config.yaml
num_hidden_layers: 17
hidden_size: 256
n_experts: 96
experts_per_token: 3
d_expert: 64
d_shared_expert: 0
hidden_act: "swiglu"
moe_layers: [0, 1, 2, 3, 4, 5, 6, 7, 8, 9, 10, 11, 12, 13, 14, 15, 16]
router_score: "softmax"
normalize_top_k: true
routed_scale: 1.5
balance_loss: 0.00265
balance_bias: false
router_logit_norm: 2.0
n_groups: 8
groups_per_token: 3
init_std_router: 0.0398
lr_router: 0.000589
num_attention_heads: 4
num_key_value_heads: 4
head_dim: 64
vocab_size: 32768
norm: "rmsnorm"
norm_place: "pre"
norm_eps: 1e-05
positions: "rope"
rope_theta: 2700.0
rope_fraction: 1.0
qk_norm: false
attn_scale: 0.125
tie_word_embeddings: false
parallel_block: false
init: "normal"
init_std_qkv: 0.0258
init_std_o: 0.0
init_std_up: 0.0258
init_std_down: 0.0
optimizer: "soap_variant"
learning_rate: 0.00287
beta1: 0.95
beta2: 0.99
weight_decay: 0.14
lr_head: 0.00903
max_grad_norm: 0.5
warmup_steps: 200
schedule: "wsd"
decay_fraction: 1.0
decay_shape: "pow"
final_lr_fraction: 0.1
batch_tokens: 65536
max_seq_len: 256
doc_mask: true
train_tokens: 436500000
max_steps: 6661
dataset: "wikipedia_en"
Below are experts of layer 3 (counted from 0) of a mixture-of-experts language model. Rows are named router (the router's row for the expert), gate (a neuron's input weights, with its number), up (a neuron's input weights, with its number) and show model dimensions 0-31. Each number is 500 + 50 x the weight over its row's rms, rounded and kept within 0 to 999. Numbers have three digits each.
Before each expert's rows: a language model's description of what the expert responds to. This comes from a sample of Wikipedia text that the model never trained on.

# expert 54
Other and cardinal prefixes. The word other after each or the, another, and capitalized South, North, East, West before Carolina or Africa, plus commas inside numbers.
router:489487430453481542547501472466445508538558514437435534537464473432511458493551518503458526547496
gate0:503517586571474512469454530620429609500572498490440456519558532433538552527491464489582509580600
up0:466484508514402436467513488420518599498507590442516528524507526526531509481509533461548515499580
gate1:479532535509530490424451527460414493534441524576501566521451491611526602378522510501511553481494
up1:511587461502555552573493475489604518559466540554471559555594454434549469515574538445424458654625
gate2:477495532558517537412530570481453601523432531508490515553430529497549457553466482468576476584573
up2:511450516468530407475416587468486528542566469461452448523514516516532442519560396548509508471405
gate3:503580521580494471520542552574567488442480508557518538527432519353482505537469511490462503504519
up3:529581524441556440412510452468488461542504518490517399455437497591507442504579527543507449488504
gate4:449539491488492447456460416495468390384505453518429484576574453517505479445486479504491467540376
up4:493402577520503543547533500508494497514481500455479609489570408429525476497494538555490487481414
gate5:462528523512495457545542523423492441497563518465498468461515543528450463529450508447452422604516
up5:502555557590524558582509452554509583462507497522485536433449587478492489495454494426488528482448
gate6:651504451587486408417573514462489550446534435503459486478469550459504494562517441405490584405492
up6:543506474525468531409535531584454517422463452503589426486433537472536479495495554542448592454443
gate7:504463512453430500574539554520513551476443459493517518458454538532516489417456391467449473496471
up7:520451589613465475503542486507485525523463472589408613449623584493416413506431502530495524535400
gate8:516481523462500517449484446481459460501492465594545440563450435460516341543556537553542493432477
up8:523524591557504500517489443475456517428490452471503490559559543541636404543557500516417458513372
gate9:414449471481565391482556521523465452457478462537475412459568442507418414481484519555460430460448
up9:510549439402494532485517551633447505509532581457464484565542606571504483575413509509519503463479

# expert 59
Table-ending line breaks. Closing pipe plus blank line ending a table before a section heading, plus stray words inside table rows, such as United, Nominated.
router:493525558546502503498568465498396528470457456602396537495545562389434439568504416443549477495464
gate0:517500465484484496558515557464480588450489534523488414561520580453456551452505479441563411586530
up0:493509433580473477465517434451567481512552407520489461531470489597519503422473540483502531477538
gate1:475559484582439470477527539535581434510473511373478413570443517441561502522502448534485524515551
up1:474535432493536515484513543478557455549537500452463481507461467434465489487507548567457435601493
gate2:447511421495540490472489464601577585475472486515479557405486514507429565447475452599581454499501
up2:517394414580544479450530477531515569492421527454434531475469556460532402454539507499537442489461
gate3:443517504499527492482484548473560485495489523507473431522605408466537446554521468453514402458481
up3:476574368539494498488550504602507524499529478447542515525387359451456495440539494547491479481430
gate4:546630513557467450546579561515432535560464585486509450557530425419541600500549433480496541452478
up4:505501492505453501598411511402421465463550564530484500444497512533506568520495522561569411384512
gate5:537517450514514523494596580528508460395544567550463415540506648451497590465522492439523486489510
up5:542544475585519486357581500469567422486497436581381528459499494469594533469435545489477493487462
gate6:452532480561494579468516467456476554601513470497529451542470516644535503523597565482453482507488
up6:500471488478493533441479493441498388542556489469485439421429413513478521461480566426429473513495
gate7:535486482507461374428537502557522455421523549545528550562473419501485513565538426586506594487496
up7:495516607533503461500520425517437529557479484532554517567538412521362601474479476496450478433521
gate8:408518501444478512533548515562464554458357490584581524582480454484561480539531557469442552510439
up8:494450414426502541544505532453443436571546472505590494524546476535461482470498542481410399474530
gate9:541538570453478493511555529514486466528459478493516617567475514480503556534483495580535526423508
up9:567462505352493524567446522500504539550474440453466499496527550431512540560477534473523512491493

# expert 3
Word-initial letter pieces. First fragment of a longer word split into pieces, often single letters or short onsets, like reb(uffs), sk(inning), f(ecundity), Mal(akheda).
router:519460467436548542471448484491573434542475534482534545450532466545479551471529434446461552441582
gate0:462556573478509522500638531548522526455542495509537557519505532506485523500501465455546517486465
up0:562461522494434561435466541551588493482531468516587451478423532459499508420498445472512439554441
gate1:441487426491383523508407541533469443493463416396459501505509476611464526576507580503450517544426
up1:481452360446443591499452527537489392469470516487503437455511415509477601500579535513462605490476
gate2:474560477547468496551608567428588551467542472442539425482476523512482517455508619538471594456576
up2:499511489448523488500544473479587451508462542427508555452425578455433558579453484482417493541488
gate3:552537540448432457479456497513491517437452573526464520589497480503663399462594441612531495550487
up3:615437522470519478451538501471478507490565520493585477403509503476519457556425525462422526498523
gate4:513518480495513387625447546410492548455498475479407477486476480435547428431562536443530471540437
up4:496441470538434539500450387526534475516410492519540537574473573477507491518548443450548480617625
gate5:525556574521574449470554602444514558455500517487509520463440518451491468450465515448436493633491
up5:508497555452467521507553510467543529607571442498517512438553479535446522488534545496533501448382
gate6:547556567393423473446479495430509504417509428554404484481417440434519530517541572466510454582513
up6:542534464464442554507492468465477461556490432617473516498351397510409505425567590441521536410511
gate7:540457486496507503563564555501554553514497566509564438554490459421616513527501431448500424561567
up7:542484459461431534405502401491519408490535521503532465436411558501427507567513448445506449548496
gate8:525586491583431457420538501497479461478477564444424531520466486459493519512475501563483580517487
up8:554475457404551568496501482540563471506408502457434426542497451523545493548477497581503471574500
gate9:506505473499503520529472611494487420507498525523552435399496478508417487516502534583442493572396
up9:495494463495544413381502545559540451507478454558480482370536452469500420532494464531529440577416

# expert 27
Nouns and verbs before complements. Common nouns and verbs that take a following to/of/that, like opportunity, addition, known, said, able, decided, refused.
router:572410508380544512523523482516504455514516463481574520537387458488497554492366475537560475586550
gate0:470499484545486449561447514446405471463546522503551520438485413528485450415572532430536474424522
up0:426562467444556473515529435490489466551491579468519533522421473407561526415611503531516489599438
gate1:465491471510524511552535398535491554436625608528569495538522393595530477513573464498456544460468
up1:497526507508459541593581512461482483519540507491564543531557561597503458529483449500534423534524
gate2:562384509542439474452531524486431496514633566551610517555474430480383467518453491474476569500416
up2:490541369503568535489463531553558509510534501528548568472561427431446447465503478444460572499539
gate3:473458512380514444523552501520570428469504471536484519473446460439529544502424454464485489481436
up3:462518465417387487471499532483592450422530553514485529432516417572549601513457471514531511415462
gate4:520538474448510406538514526533426500485689557507501512571421458512414507562550520512490592536579
up4:543468380515511603450476465543482534543557524534608494418532402494508575457503638347627512474549
gate5:532499483414564566484493512550542569437462540515514425560520433502506464482443504511445389473559
up5:570428464556457546528493569484459398514474535476519494551472487559454638488470477565570564462513
gate6:462550526542520473519559513537483566449473528539457560544566542542457509593580459603527545517550
up6:571445531561428515534620455462529450516484482518472606539539531515459560565602509470461501578513
gate7:441382501485526489543521533442394406461432539507505514454499446398488552488362485391513444482573
up7:497508470582519453529463519478559528613502501570523507572462512572408434520504585485503495507445
gate8:456538512410523546462464375460477469531487502525565592508482461531456522496409520517564504439519
up8:497495393414487535452542413475436564551520527443382596469509556536501465558509575552507550566443
gate9:560438387438467523472417524487465473473482454479450507545381456455430409502480507492546608430404
up9:545459469425553485475518461534595411413589469523483482514539470510522506502487452499475528504621

# expert 58
Word-final suffix pieces. Final endings of words, especially Latin or Greek plurals and taxon names, like habe-as, cic-adas, sporophyll-s, urs-ids, p-ins.
router:504496493471488471538471411507501504509463464510484536482506485517558427450483529464509475439450
gate0:523523464463498555394548452484511447566588470506450525455416511575462556540484419452531503476434
up0:532479546498605463512489563545501498482489419543552490475449479430555433461587535529512545541486
gate1:525372587467551528540488496545487514561451510528464423530512499468502459538451517548451479519475
up1:527429485523399441567444395409540506499544473485593485557458635476478460517494510445430558547562
gate2:549550546583525540544445517473447424465570512480477454590546521426508392477423412566475476513507
up2:516503566492531479487594509493506524495504487470399483463485432542453456467468417524415499434414
gate3:599539412422592488406468517468519451431455460528474514454569482516552550465412488513510517481528
up3:522529475492526455543478444484540436512451505533567586353518493501540496541562476433597466530510
gate4:496481468437490392478406393438466532480529503402519472471462501495488597474422520419483504484518
up4:544478550557560642477505488467438408530495475620514510584433461463556556458532467547480430483470
gate5:425542591471440461519525532394402432480501515454499501492508527466555430531424516511468492468438
up5:438496493537508512551542463497549506542590451525525538482472483529547467462520444425537471489537
gate6:537534468502524463508412528497491525463542517496481438504467499536589517535505545462505580478480
up6:435517538500473423520500419575414541484461550471551451452531486432521486570462534519587554456474
gate7:528496507408536561549513542537518422519473491515447599573447471479500507466486475443484491537529
up7:603459393505447397463515437444492580480505557497521495506558486422511525502469357458456493495517
gate8:523550516509501530461520489516469510469574431581510402466463547552548562535429460487462465519627
up8:512519469430546496623459422464438581505478583482475527466474551531529433660621519427475542475560
gate9:498473434457485453475388495488470472579551525427579453575402513504550526428427587520536512485430
up9:407484506509548559420456436495522453432592423486491406428489477455416571579528565462507372428467

# expert 56
Foreign name fragments. Middle and initial pieces of non-English personal and place names in sports tables and lists, like San, Kar, -er, -ker.
router:442527654473563494503566525544489509492493499507402524577514490381544420526525484523420478512542
gate0:526569488537462553498515419548560525456569445446463539492534537533433555477584432546525531482464
up0:521502391551510462465497570515530478457384557411498457584477602435479515493589449513450456456531
gate1:613530574539504498494508492524442559579462427580442487485495445618555421516605565468413502495451
up1:498506482583463484553505502464576451495523486523527492568503566432434548412501545418511490470494
gate2:516549528517561459503509519446425490472522515542526445469483579594427535627562469575524510603492
up2:414412401531556492453513515504503371484567558471476522482550467466503371408577504418428477479341
gate3:452484550492554462383561452439486477460487404517496471474580501440544420522398492541490530492498
up3:462536609464473426462506505514519397538521439513521454510528410436484478448476439500481519501457
gate4:469554528550463408489473514384511563445497467522418507537537483417523512494550548507517512556497
up4:519435427509423657513591534514424504472515587413423500511521560508531459557496497436537426525472
gate5:473494528469480506448479546541570441509582587593465466597504560495442480537462580515538435437538
up5:533450482527533513428509509484424609525439406458489458503544453521472467541496434565490503507469
gate6:463532562529402529609462489575491518492481449619501480516585478455539507529579462494420496511494
up6:447436444551464600461484538475525487475526486465527558521452527460457591383478557433341528486545
gate7:529497549451439522475503560552534498442501572491608488433459521463486536462478478461528539452469
up7:592523488397505523596513437566514458374548456389432476422411538467519525509480462513489404515551
gate8:539641493491490547538500545492480405468556550483435605512478564481558515494559525487476458488550
up8:548528464463599446535528406410528505515630436512437449458382523469561473392556518460439501439487
gate9:495508552490517499536507599416470426482521469442519463568518557518576419462451434603464508446504
up9:460561451403401572516497591480545488395520469467504520592506531541506499537479481482526553567385

# expert 55
Inner word syllables. Middle fragments of rare or technical words, often species and scientific terms, such as ibr in colibrí, arc, ct, ve.
router:510469510451458575505445475544407487574444499522588479576539512568543525592487537535537477483550
gate0:467513493405467414477452482604544545527556506434529389477419483472476587458439572516447495533594
up0:554421517545508678618486454462471538467531510525581467522500459464513483520526574430469563600445
gate1:487522493509336504441514463487483473531538454541533400431592475449432515410472563485540505599480
up1:443412504575565461530500471504497528433441515481450442424503473541483542534488528524459514468630
gate2:519500496504453470567460532515492436415444470522532423540477462519515519563500514471570499529500
up2:520592496496567513455519640469543447578546585466482542525504480494441530463473522422474474474528
gate3:459425417457520601699490555528526524523504502359471473551476494532499543469543545466465510494476
up3:494544528564509504474568494549569323530489540573462457463476535487529634563435485465556469451459
gate4:506454487537466530481482487508492527452515365497469560478490464528514542489495558371493568471554
up4:446430554528440650566482511531473487548508490482533445426473473537552555570486489554494495540484
gate5:438517493522499505519551449520576522407537538493553529419527494514433509495356505524521468555467
up5:383544495564480501519431543483483462502553478574442524535438554506491457501484491481545483474490
gate6:443471448456512560506499458468487528496501527606570472534465451474532420471507471519551525437453
up6:495455461518358615584441508462559471471467533606534474472508517520501535530540492562444527478488
gate7:475493488553537463543351540541432537540492517455534520586504412599438558519473560467522575406554
up7:529459449456440418513451513474499484530494479496485525543495515542380466515514435552509503480501
gate8:422428563578448516504516502524414517475525533497491529488586540457447601506430536448566480483458
up8:567489556571487500571515541587406489515484492501517525527539524509456554557491610432528556517391
gate9:529521546523461444503496503507440408417443534562445631541482460589468481534495522522563525423443
up9:540539504529501484558517535562511464436513459450571600463467497509525482548560511544361559562487

# expert 26
Capitalized word-initial pieces. First capitalized pieces of unfamiliar names and terms starting a word, like Syn-, Per-, En-, Met-, Mag-, Tab-.
router:494464484551505540596471584570493528643429507536408452513524456489461406493464460479449602546482
gate0:487500441444587452571553534519424427504419458613563503510503555509542447524534506551461510491420
up0:410493443534607526529560588522514480368453535604578515403549569519473484503404560533449469501518
gate1:494552548503411459441353461514499584497478476561500506515505530552489471533529549441570520418481
up1:492406501428527501496569549543447491494630524489448522584526474517528510500493551528494546392473
gate2:556493573561588496545452539558479501399466466593522512528491435510497493487468527563497523434549
up2:536534516522531410555517512500488465441453547526577450558513454503464466503453565467533481493485
gate3:513357485516531530466418486532498501537576561538497502524438484485533468504512509528473459473489
up3:469457435618463396534508518443491458508473503538509476435520514417555458393448516398455516510536
gate4:512465506562482527539466458509503515547479467494502518541456500547397457525503503448498451464515
up4:509569432498455540469526445559501526518491431512459438517491519519512429501456469531543528551547
gate5:508448500531443527548514502492393517561478590494610486567455528570456460535572442463480506511584
up5:508566560568632509476534617459455473568413502514470556506412568506518533506516650467544496441538
gate6:556481544472452549556501508408477425480464496505363485418485427545501437509539463481542441438548
up6:580532501483519617472553569477540495565466518495490422431541513493541519503475458479495423492578
gate7:493504513496420495531562505555430514525534528553512486469471487443453380410561571442570484424541
up7:402465463521398425537516480468572471460510582500553537469505528467639552454550494520450466436611
gate8:617486414427484520576443530473458532492542576525589489528572482491526549444478415465489475514534
up8:566448406463499466575375510535455521488467476502425534477498492515508387425515550484615534521539
gate9:456479491599403604513535555504509547441465526521573493499506478501539461481462529520433492588480
up9:490517498378491474516377437547470517579564529465486514549496534429415557518559492469518490470532

# expert 2
Table cell entries. Short entries inside wiki table cells, such as country codes (ITA, GER, BRA), dashes, middle dots, and MPC/JPL links.
router:415511470519574497557526393549509440482436439507444520518458520525552529579625441505443477427456
gate0:610515492526411461496397559488525533519369487477575421470437429502480479507529553431493546546522
up0:524613404408541568499450495471489540563596541500368476507496436527537576470512485459488559465452
gate1:575478477497442580510543452526480499470448536557597486510535624523518503473393510619559504556476
up1:553537499455455466498516449529515533432535567555484391475573501453476486528458570495463414563466
gate2:484534529484505381364540453505433523507551481432452492527490579481510542437490497508509396512544
up2:518531573529493565506545427544488582553510468504441435501439523535433521565456492534468471481485
gate3:400489545510521461441558444574500493513455516479491470522455472538446441476432475403532480509538
up3:425428557568487486467487542509545514526394472388490485549453596581573553484524518527439508492485
gate4:518524413557540625529463469545501556482581414485646598448485603478509615431479555447586500515443
up4:501527519489535517586589506468477462532544426581529483483437573476420500562493447618493506583547
gate5:535532516463542557535445609483531536511585551421482487452517519521469591491470473531466610535485
up5:511455560500361573516415480504548546535518526551483396543498568483507506571525568503472496479537
gate6:526513433463573586459485481524500557443526518453537568498424501447433476622573508455517571412537
up6:526510489491436470555496475435437496538553570536518558530536450533441496466462511475465523550507
gate7:408495585471579511538575478544473583478502445508439577378460506500458556525488519473508513454406
up7:505484427468493417461450550486426513586527539538521499523628539492482456568520442597367495547521
gate8:529518580536485433425523530387512589508489578553522522516544602551542491599479487544513498452515
up8:606501484528500495553524572500415524499493513520545459495550541567574562449447516473470490511493
gate9:534578674489595520381508531491502481470555422559401441540487453515532469439520576490455570469463
up9:493525542554431651521485561463509508461436513531485501507429447515483574482599531480406486541543

# expert 8
Capital letters in acronyms. Single capital letters, mostly after a space, that open abbreviations, acronyms or math symbols, as in CB, TNF, U.S., V6, K.
router:484464556582444529524491542534440467522476621493444498488539470545507420541477580365509536446526
gate0:557434540594467523545485527564441617540515489560461419474401494461500542474469532434504463502521
up0:510523393413459397429475459517470540442486493537410474419490476515437584520474557428457557507504
gate1:511496473553536391488502441514580501489503480490473475423596502602502560439463589540496483440486
up1:415465463550518478478577543563617543527522506491489449462427542508503389469535511511455497461531
gate2:436508555474531486506433523437444537442510502473461662533500586527443474537483459517601455500487
up2:589475430561393537466376492502530608549502558432575495489535539552508470481432492384422548513515
gate3:521525546551479490476481514579541508461583438516525461474467528467499422505549496383513616506514
up3:528507433466460486469538493484492562563547517459534482559451407530476498508505528502544531483527
gate4:430411466529527594482511446518432614482528475483470550523445386598475461485468503581515473549375
up4:553565481569471499519460517477477473483534537483490515469522553526479582593463547464412575451561
gate5:606470526464468586545561509476490512422559502482474516453528472424567472450509531525445537521519
up5:505597422583461466510496608437550520600522553451499483520494429585446536544473476537492605524449
gate6:451434510455438468545579557528481448470473482451463529517512501395490504514503446514480471514450
up6:603487500549415467546469656507396441483538459444503531446450375490495468484511540527514469416601
gate7:515522483529486560607486438437541476588522544457540539430563523364483636593552565480464494575510
up7:542477509451474448570512547440489569589555576604462535411498513524470491434540479518541538545486
gate8:496462479550489558464519465499526514477571357516676558497506544517408498520412470496515584434513
up8:423452425448527640512451513556508535490543504567501541474460492501475486542556421408479564426483
gate9:467501487437454426532447531546533534531522452413472526589506505462573532648491500577512526545528
up9:491500483453524493476464592505493480506566434485464507585458482488533364468508438433478524628495

# expert 37
Mid-word pieces in names. Middle and ending syllables of foreign, taxonomic and place names, such as abad, ath, sson, schild, zig, often in genus or species lists.
router:459561519552522529538417547501436548509436478534486471520531476619469526468512448524477455433535
gate0:464432551511464545500501477552423486455536553502448442416418546543485495555548487447387516494494
up0:505383499497543547562542481534605455499475505457527457441504555462448553512501443421492568391506
gate1:464501532465531413599508569542438507529456555516500391435528509521474498450477558524465500479499
up1:459568573621534489514489456502494485589462497510459423471395486496516481498435553580435538554439
gate2:444493467512477472531543545498530509518495533451582553489497536423515567586563504444547539447466
up2:526444533456576517512451505476523497501512505522489529472561451488575485446453552549484476541596
gate3:503457542449489407393534444481517443475479515454447486514456455486490465490527594525456416431466
up3:462569519613513549549435575571481547540419445497493604496453468480469504511497464456460469513435
gate4:552470618536474526482535469487473522538444519540365539507523495566496491541556514458559471486537
up4:518456490488484477508490474576559549642479441575508514578565489562459475518529492461532552465572
gate5:521616506452460506508449430507566520484512604459486482487566405603511456501474514459557410441460
up5:495546483494558516412469466530485529503554475556456464497505450541541544449478443466482409506473
gate6:530475481572488562536469477419485477421443447514365480573514360530528556493421563494463516422395
up6:527532576467522523546512509399498462503535471457426522464565442549502462501483541480540555570408
gate7:472503476517523591453510552437425465478523441431513559524460468583466527583527542595551470520500
up7:507546420529487435477563479483563524462466478526533464470549463587593526490495565552448583553503
gate8:494516465625511492495457488505488558518497456530507575578580591553456440490580447460543439607528
up8:474476475518521475505564456511471449481538548561487548535481505506457472558522576545496453518456
gate9:434578560572562484498547463613500485504459407493505523550429455456465551444496481570454497511515
up9:603528447501562523518545577537548421565619560419505483490490449486601434470526572497551620448503

# expert 60
Preposition in. The preposition in after verbs like built, scrapped or born, also since, throughout, within, and Species in taxonomy lists.
router:438471427451467419457489513515444476498442481511569527423466533456564428495515512506479449460501
gate0:503535538437500424465552423474465450466606496526518473509489428545501512431511534476443516495539
up0:487559480344466405509544448440531485440564576456493498545486462444526559443517476507549551468487
gate1:447441495505426464513563413431506527436543462461548556509530573559581458517356468474487449442551
up1:517454481457549498466455536461452595565484532486412455536528480460496442502480542530494533448520
gate2:497528556607499589439478463496357357530401560477568502489516372397571512464502595450447414573604
up2:507519581430559629466524523534459537478513490492579540496515387485476526412501523491491551439603
gate3:464536483549417380444575533565469509533541551546565481488489491497469494460478506549462464531593
up3:552446567594574506491444519480480390528514565479436497530438503472494511646421445469531505534484
gate4:523424514584456525526398402494524558492562508491474545533478529472486538531474545492499436475463
up4:480461502622584527478536504512512479502483511539540365376561518545452574531452505504597622440476
gate5:514537450474498531547480557496483465546523521484480350489428483538474515471411575494577548492546
up5:535384395462431451549515447519558554475523460469519517545499569553533580382482506401518523596503
gate6:496491555526544635566485471509463453497396594450480610445521462557439566485596467443529471433527
up6:481416439487475481442564435465619551449538524511637493541575469544538468551497456512396444560540
gate7:498501612500534557491478583539549515404515581471492492544461536506461419531520457476415478516521
up7:549607464531459544512530522519546458476482517491599530557506478466497401379494467608529524611532
gate8:496524536476511506488533570586440551492416539571529482532457484555557573556451408549462404525500
up8:480467547543440587536456473522537515402563486564604454491462533453485490526525473513537458468471
gate9:532515545545588494448493510609497515628468486488555459543512333595398520464446527428431537547555
up9:519563552465466553452470453518537543512401515465532385473573444428467439441536464432497450515483

# expert 47
Word-final suffix pieces. Word-ending pieces such as plural s, es, os, and ton, plus stray digits, often in motorsport and table text.
router:486503442487612460443546373523447516492433520527460588517513568466577539567491569554467569510556
gate0:491485493509544432474583537504430516517542576405359419458440484522461405469507446559523432492441
up0:426538486467566530480506488495547495520605560520420454383472501549412605462547535550516529503418
gate1:438577465509438429540586495505491620539503532479460488525446476516427433479471458420452528487489
up1:538538460502502466497499422478500556464549466421543524435464499608486457449424570495640511445537
gate2:510520530467457435441489475626486511359487577496458383493460558474542525495496492512500479434495
up2:428531498547470495575450549387467505402413537516573524535466501505432474567491566431490531524514
gate3:574517474483439429489504479467545529543481515501434527455482563527473540498555517473527489476535
up3:449551541476581459455539440541530503579504533523472526546540534595518511419585521549530526599470
gate4:450507478546495497566511554629532485438499571534482467524526510567487485509534525422595529493546
up4:431521467397487467497468524551556452526561466574573499539538450512472529481406498426485581487432
gate5:459493592460411553484477492569458547524549527550495524463512562404544538438525411560544504560461
up5:515456541526556547514496483538438618468411520518364547570526457490422524538425510592535549523481
gate6:461523521505489511501484513512575507610486510511474508619495469432601479539459520425549428554535
up6:469515467495439526470556504533477549520529503513705536541465645473480563589461578491559503527455
gate7:430499584492436551506591500442505539435562488488394422515521533523496427540505592452560447520480
up7:545483455523447506498467531571460584450527598508454336439510444504480525563411387512530504523488
gate8:484569491576504425513519482400490526498496505564440431503539500477485456489484601442480482529435
up8:427436514527452484439476495536506474590573478478522583557503453539493487435492489603424492417525
gate9:491530488505485529647555470508526359450496542491541524552517362496470373509499508487467483464467
up9:466538447507564455461465449451445526478459561522545518547553435452559488424438541461477506474480

# expert 41
Compound-name first parts. First words of compounds and fixed phrases, such as High School, Los Angeles, Grand, general election, self-esteem, prime ideal.
router:475524430523531510449478496590450441506416501493467553490570452469473473438522527471541458487421
gate0:459465519545493416472471593452447535545454544448478520479560544522546450431535569486569505526535
up0:482584500547578477511515520513520557470517548477464534523407546438489503557574523535540484493411
gate1:553528544459493495582542582489449542478555559529437537545522473486507417491491526504528557438455
up1:535600448481463453520526573526554435538506465511492451528531547505560566516580530488509427514549
gate2:512531523484496476423445432531560439544438531495535473531536529460461437360545628477552546465458
up2:510580560381522478443549498470503432473493560475533518556515503551562533523480496514584565508464
gate3:518441524459517490500483445478598557554646469443572542435543487500533379545439499450534569542510
up3:460528579448438523490456467550470508553457483471518539493521504483472553453500558475595481519592
gate4:462453525586463510553590573488461430539533494433510571470547465448429474374498537557474538582447
up4:513511465549558498496474542450488495451437501445437443499517527388472599499528603483585567448614
gate5:512511552457525409509486493447541530443503486519479460431425430555491522517435479520545513431430
up5:507545582556554531582473482443487550434467531474548479494504437508586533568369474505439528459461
gate6:456542440487482507549507468512540383483576510468488492486434430568474525516508464470411515482535
up6:519349481605575550650487482495487602446451551554593569476455560499466521540520501553523408540533
gate7:446502469556464577472434539609447594525493593473510497394482524530531454458526545481574506469455
up7:595474457448402451492527516488498400509497553479473394536435466496455477508496532539456584425477
gate8:465572525531415432385660470504443508521524462494498606498571505518540346517477586496507463568445
up8:485527452454533494595429459537607544561472538482456489538463468538446511495476476507435548570490
gate9:468526575406475457502507541551459460521600482615512464440503497506454543657542446475525551545515
up9:508440443441562563483517456520579520496492487479580524495450445517463512393409434468429465426502

# expert 33
Hyphens and negative prefixes. Hyphens and dashes inside model codes, ISBNs and compounds, plus prefixes like un-, under, mis-, dis-, as in K-12, co-owner.
router:471434484480534541502498457417411501522567495512494543433516556531458504555449457452531433501521
gate0:538515469555513546536571556500578480500565493545452523401467516450427572488503537480526550567565
up0:480535496494469495536533476489672572546580460477576506493458471521514511491503558467488508540597
gate1:491461607479450508407524528537481468494523459571573450451450483516499484593492432497460453565465
up1:539514548442479478513490492585536509508546516473530517428474561489530439585419532490497449471464
gate2:508478489432553453486472507521528407547515490529574471508484384529443472540436627399541544430476
up2:624546560556582545468554474485577487530529546558508512488467515475459524583488439595484518512530
gate3:459587536542424454480585531397431484469501457499483507551432609535525486494425469433525469526600
up3:431521440479587489496493507521604518539514570564453539452497520516436525555456559484428564555433
gate4:521521534462565481483557506522425514588477429462435392410496365543540486533490542470501513473499
up4:575635499465422462570504509463603459465498535428483589499495466495532449590515573436524506380606
gate5:473507531642471534528456441487376562452546477512446407409472500442440464419471493540569412470522
up5:542416433454532493447564561512541422465467464518520553553501523489559439527534419492432524529436
gate6:479535527539521429607521499575581419545516479466477524441426554521429464560449510533481523522430
up6:529525606578495552491589552432456423507514455467569506506433503537426565494515537492550425511508
gate7:538538548457550470498521517519547487563491450404407446470465521451506458501523479496464509473528
up7:532418503581528562518468521451567474513566527394477472505483525566459578471423510568442461511435
gate8:532546357467494549514453570453512555532530487638544569525555531494493472500470508515544453619513
up8:408425502524549500636615447597470474559504471407449590467472533457449494462545518375450536485439
gate9:486479429515498493520587462402413555514487390482488557592501494548404494569573449489530628430570
up9:445430463496496603528523553548577508494497532486429616502557516401444465440499476569483498470490

# expert 30
Nationality and name endings. Word-final a, i, ia, ian pieces in foreign names, nationality adjectives such as German, Indian, Russian, and the (s) in infobox labels.
router:542431441466621416481375463547587532490488458605529486443479391385546517483527497499424486527507
gate0:500464473481473496425454533584453535546574476469492472521468480554532480549561463518507571469534
up0:502515552526498478488574433432462480585423499474405466491535497453485473649553494458522503601499
gate1:503378403524528476524516463389446509398579453596452365389528475521516516460518541418469445491486
up1:463460472444434497454527567514445439509604509430464482502596511535584535553477494462441456490513
gate2:602442466513488607505492535483500514627423508430594469513486539550414492481564511362601446569482
up2:537455514516472504425464531504516555502493469596552530489531533517465553469516494516523505469546
gate3:538410441488509453517471529509577579597430437468617559468455454617485571531558458513493555410473
up3:491500553501438469556543499501454487502479485531574562480564541622504549527574510405568469491467
gate4:524467539447416516557528538483472521495504536455488554471429454504494566515496579385527490535455
up4:528386453481540639523570462582442539446478481450538520492605527500486504538547616472517525424388
gate5:496488476517430578463477578434466374541496554531495441464596533484481479465419461421440497444504
up5:488558497463428630573491470529578541489464502537435458587452363630480523492605549509455550481484
gate6:519607535445517428454417522487512616558475549424555462518482561612481456449527550542576549478460
up6:508495453540524566554572532495454588514537538483537448526530439485528480519533561506468614546447
gate7:504482475570450562445530515554417496407498483517485577503543484554526487476497477513528527479470
up7:512443433557401489556533435433530469488432454530504470502599508501430466536481470490521463395491
gate8:438560481534482591583493508481494509463554485482525542558543527418523511500538447435510537558513
up8:594559465452506506565463508420463596545610497584516499433478469488568480526452504480501397485627
gate9:507447553528585564573453465507463479512621425562612473493506535488413407407602625386464559447528
up9:445550543497472505433511459553493543490505546467426404469545484472458519565471522545442441521549